config.toml
n_layer = 8
d_model = 768
n_experts = 16
experts_per_token = 2
d_expert = 672
d_shared_expert = 0
activation = "relu"
moe_layers = [0, 1, 2, 3, 4, 5, 6, 7]
router_score = "sigmoid"
normalize_top_k = true
routed_scale = 1.5
balance_loss = 0.000132
balance_bias = true
router_cosine_scale = 10.0
init_std_router = 0.0164
lr_router = 0.000183
n_head = 9
n_kv_head = 3
head_dim = 64
vocab_size = 32000
norm = "rmsnorm"
norm_place = "pre"
norm_eps = 1e-05
positions = "rope"
rope_base = 10000.0
rope_fraction = 0.25
qk_norm = true
attn_scale = 0.125
tie_embeddings = false
parallel_block = false
init = "normal"
init_std_qkv = 0.0174
init_std_o = 0.0216
init_std_up = 0.0249
init_std_down = 0.0249
optimizer = "soap_variant"
lr = 0.00509
weight_decay = 0.0
lr_head = 0.00326
grad_clip = 2.0
warmup_steps = 50
schedule = "wsd"
decay_fraction = 1.0
decay_shape = "linear"
final_lr_fraction = 0.1
batch_tokens = [32768, 65536, 98304]
seq_len = 512
doc_mask = true
train_tokens = 960400000
steps = 15882
dataset = "wikipedia_en"
Below are experts of layer 3 (counted from 0) of a mixture-of-experts language model. Rows are named router (the router's row for the expert) and show model dimensions 128-255. Each number is 50 + 10 x the weight over its row's rms, rounded and kept within 0 to 99.
After each expert's rows: "mostly gets" lists some tokens that are sent to it at least half of the time. This comes from a sample of Wikipedia text that the model never trained on.

# expert 0
router:38 59 59 48 44 48 56 54 40 31 32 37 43 53 53 49 61 58 52 48 39 55 40 42 69 33 55 58 41 38 53 47 37 48 46 45 46 40 54 53 40 55 46 49 59 51 62 50 58 57 61 40 25 54 61 42 64 61 39 65 31 57 49 36 44 38 34 43 53 50 33 64 57 41 51 63 57 48 42 50 55 54 52 62 43 57 41 59 49 48 63 63 30 69 63 63 45 47 53 57 67 38 31 56 47 37 61 43 33 35 58 70 22 61 51 39 48 61 59 52 46 44 70 62 67 46 54 50
mostly gets: " and", ",", "),", " or", " but", " after"

# expert 13
router:53 61 52 52 78 49 56 52 39 61 51 37 56 46 42 57 55 39 57 32 42 67 43 18 44 54 52 53 24 61 44 55 66 57 53 32 51 43 39 55 53 38 55 43 51 53 45 50 56 46 50 71 30 54 52 63 36 47 26 63 52 52 48 38 41 48 42 48 49 60 40 61 40 45 47 69 60 59 50 38 34 29 47 43 58 40 46 48 63 40 46 61 47 76 61 52 47 50 55 57 49 62 69 56 60 55 44 48 53 37 48 37 57 58 57 54 52 40 37 59 33 37 61 43 58 48 61 63
mostly gets: " in", " at", " In", "In", " during", " on"

# expert 7
router:67 53 45 46 50 48 48 51 53 41 47 41 42 58 44 40 56 48 53 48 35 46 47 44 45 52 45 45 47 41 60 46 50 51 51 42 47 61 19 56 41 48 46 50 53 42 55 54 53 48 54 45 42 47 45 53 76 57 62 44 51 42 54 25 63 43 50 42 43 59 40 71 67 37 45 58 58 38 49 44 42 55 22 43 54 47 50 50 56 40 42 42 52 30 54 39 51 42 45 43 38 58 31 57 47 51 45 49 58 39 54 42 52 69 52 64 51 60 55 58 51 43 55 58 59 41 55 47
mostly gets: " La", " Al", " de", " E", " al", " San"

# expert 3
router:39 55 55 39 53 54 45 53 61 50 55 32 32 65 46 51 50 51 51 43 40 41 36 41 54 32 59 48 35 46 49 52 52 50 50 51 61 41 61 50 50 42 44 53 45 47 61 59 72 57 53 34 43 51 55 47 43 66 49 60 36 53 67 26 42 55 55 54 47 58 57 63 66 57 49 66 64 41 49 49 47 49 34 24 63 71 50 60 45 50 58 44 43 34 45 39 32 36 45 52 55 63 51 74 40 58 50 49 44 49 58 68 46 52 41 38 35 37 66 51 50 47 71 43 45 35 54 50
mostly gets: " years", " career", " album", " club", " station", " school"

# expert 5
router:61 50 45 37 51 50 56 56 58 38 50 41 23 79 42 43 48 50 46 60 57 44 60 35 45 49 53 49 48 37 54 47 65 57 38 66 42 35 30 53 48 40 50 49 61 44 57 66 48 52 52 55 54 50 56 66 69 45 51 25 46 61 57 27 40 52 61 58 60 71 47 49 52 33 56 62 60 42 53 59 38 44 58 47 40 47 43 30 35 59 44 31 56 53 42 65 36 57 20 36 48 67 41 47 43 44 40 45 35 32 64 45 47 61 55 36 48 51 45 65 42 46 74 42 63 47 44 57
mostly gets: " |", "---|---|---|---|", " 0;", " 1;", "|---|---|---|", " 2;"

# expert 6
router:40 53 44 42 48 53 48 56 43 37 56 37 49 63 11 51 59 62 57 41 40 52 45 53 45 50 46 47 42 40 42 51 36 59 45 56 50 34 17 55 36 50 38 43 58 59 49 58 52 45 48 52 36 69 48 42 53 58 36 50 48 66 48 41 53 53 54 44 48 41 56 51 61 44 45 49 63 45 52 62 52 61 46 56 54 41 64 53 63 43 56 44 43 41 47 46 57 51 33 54 59 29 31 52 52 50 49 44 64 45 44 38 45 65 48 47 28 49 41 50 48 48 40 61 57 44 53 48
mostly gets: "|", "'", "ed", " between", " from", " into"

# expert 8
router:55 61 54 62 47 53 52 46 48 39 42 40 28 47 35 37 56 58 51 54 75 63 45 36 47 46 38 51 35 55 79 54 55 41 54 48 47 56 47 55 45 49 62 50 44 48 43 49 59 40 51 59 40 74 55 50 56 57 38 51 56 64 54 44 47 51 46 55 60 80 52 43 38 55 60 68 58 41 50 47 61 46 44 56 61 43 51 47 54 52 55 65 50 55 46 36 43 58 48 57 37 57 67 58 49 62 51 61 47 45 50 68 42 66 60 37 54 36 57 61 56 40 77 52 37 51 65 46
mostly gets: " \"", " (", " he", " who", " that", " it"

# expert 2
router:47 57 42 34 27 50 52 59 46 61 56 41 39 46 58 47 52 49 44 53 64 62 57 45 54 35 47 53 52 49 59 56 49 50 53 48 51 42 40 53 39 47 45 49 66 53 46 49 56 46 52 47 42 42 48 50 47 44 49 69 40 65 65 33 54 25 58 38 55 50 40 51 67 48 40 51 55 52 49 51 48 54 43 63 51 65 61 37 54 47 54 55 44 50 62 46 61 49 40 52 57 60 58 53 64 48 46 48 39 45 52 39 40 99 56 42 50 53 53 48 49 47 64 59 43 55 48 56
mostly gets: " ", "b", " g", "B", " b", "g"

# expert 12
router:45 48 58 48 60 47 45 51 37 28 45 30 47 71 51 49 53 54 58 47 42 42 56 38 54 53 42 53 51 36 42 51 69 36 44 58 58 44 34 43 56 50 56 46 51 50 44 46 59 52 42 51 33 60 49 60 41 49 35 53 47 45 65 15 45 71 31 71 54 46 41 54 52 70 56 45 60 35 51 38 58 34 38 59 55 31 32 29 61 50 44 57 66 45 58 54 50 59 38 44 38 55 42 69 52 49 53 54 52 39 53 59 58 50 41 38 43 50 69 43 45 48 71 51 51 55 55 62
mostly gets: ".", "th", "st", " States", " ==", ")."

# expert 14
router:42 56 44 27 47 58 48 51 38 50 36 26 45 62 37 41 43 47 53 43 36 46 52 35 59 35 53 58 47 50 62 50 36 60 53 52 42 38 70 58 63 47 28 39 57 30 49 61 47 51 56 57 33 74 55 53 47 60 30 42 44 39 58 32 59 49 70 61 42 47 50 48 50 50 43 56 52 40 45 48 54 78 40 42 48 48 42 47 52 49 40 32 56 39 43 60 48 46 54 37 58 45 47 57 58 49 36 45 55 26 55 59 49 31 54 55 62 41 47 56 44 51 40 44 58 43 35 54
mostly gets: "ism", " public", "ization", "tic", " social", " low"

# expert 4
router:48 56 54 34 71 46 57 55 43 66 45 42 42 57 44 36 54 36 52 53 53 29 49 47 45 45 53 46 47 62 55 60 49 51 32 55 53 60 36 54 50 53 62 41 57 50 56 53 42 48 54 50 44 60 53 43 60 55 41 52 53 55 43 33 49 52 42 53 50 52 25 40 19 50 49 60 58 40 55 47 39 47 51 62 42 43 57 47 53 35 63 43 60 51 54 56 14 53 37 60 52 30 37 36 56 50 48 46 52 42 49 55 56 42 61 46 33 63 62 51 45 51 94 33 74 41 53 55
mostly gets: "ley", " York", "son", " Smith", " Johnson", "ford"

# expert 11
router:60 65 56 47 54 52 53 42 26 43 51 41 45 46 41 57 57 56 43 78 27 29 33 48 47 37 60 48 58 49 53 51 50 56 52 48 54 45 52 54 38 35 29 39 51 60 49 60 50 47 46 46 38 45 47 63 57 55 48 57 51 58 58 48 55 62 54 34 37 52 40 48 66 49 42 54 61 41 43 59 58 48 50 50 57 38 49 66 54 57 36 38 49 49 46 42 32 42 55 47 54 43 62 53 40 55 49 48 48 34 52 63 51 71 50 53 52 41 43 50 42 42 52 49 48 47 49 36
mostly gets: "–", " $", " MF", "+", " DF", " Air"

# expert 9
router:49 66 61 53 48 48 54 45 58 22 43 14 23 46 44 48 44 64 34 51 40 44 59 45 55 45 47 58 35 41 64 56 53 23 41 51 52 44 30 59 32 58 43 43 53 53 47 59 51 52 52 41 17 45 42 71 51 70 40 54 55 47 46 28 29 49 63 40 30 56 46 40 44 56 50 50 69 54 44 58 57 47 31 62 38 78 63 58 59 48 46 48 50 49 46 42 36 39 45 44 39 45 30 61 52 51 44 44 51 36 49 49 48 51 42 52 47 57 40 36 32 52 68 62 39 48 40 44
mostly gets: "\n", " However", "    ", " Succeed", " There", "      "

# expert 15
router:37 53 50 27 41 36 52 40 62 36 46 34 51 64 45 37 45 61 52 52 39 58 44 30 52 47 51 43 40 43 45 57 58 62 58 48 48 65 40 71 49 37 59 45 51 43 57 54 44 40 45 42 35 52 49 53 61 53 37 43 49 63 44 38 61 50 53 65 48 55 40 60 49 43 45 59 53 49 47 55 50 62 32 40 54 53 51 39 53 55 49 38 49 46 45 49 23 52 46 55 48 44 70 50 48 52 46 51 63 34 40 57 50 71 45 53 49 54 41 58 42 53 65 48 64 46 51 51
mostly gets: " As", "As", " as", " Best", " Episode", " Los"

# expert 1
router:44 62 56 45 55 48 54 53 53 30 53 42 39 60 44 46 57 38 42 61 70 44 45 41 58 41 56 53 45 43 37 54 43 46 65 51 67 53 34 49 50 47 57 51 54 53 48 48 70 42 65 39 32 42 45 51 57 49 42 70 46 36 63 47 59 52 50 61 57 58 29 49 36 48 49 48 37 42 46 38 65 49 39 40 58 55 59 46 37 55 48 40 58 47 54 30 52 40 53 34 50 55 63 59 67 51 40 54 52 54 51 73 55 75 57 36 48 46 69 42 51 36 56 52 54 58 48 69
mostly gets: " by", " for", " of", " 4", " 10", " 8"

# expert 10
router:54 44 41 26 67 47 48 44 46 55 61 46 54 50 32 59 49 43 55 58 51 45 56 42 47 32 58 41 52 50 65 38 57 47 51 53 42 27 60 47 58 47 42 59 47 75 44 48 52 51 53 71 49 76 49 56 48 52 28 43 44 52 56 46 53 60 46 45 48 41 33 50 53 56 62 41 59 55 53 39 41 48 43 41 56 37 40 31 60 57 52 46 44 48 61 38 43 48 40 26 41 42 69 60 53 49 55 50 51 46 66 50 68 70 49 48 38 68 48 56 41 69 49 52 50 48 47 56
mostly gets: " the", " The", " was", " a", " his", "The"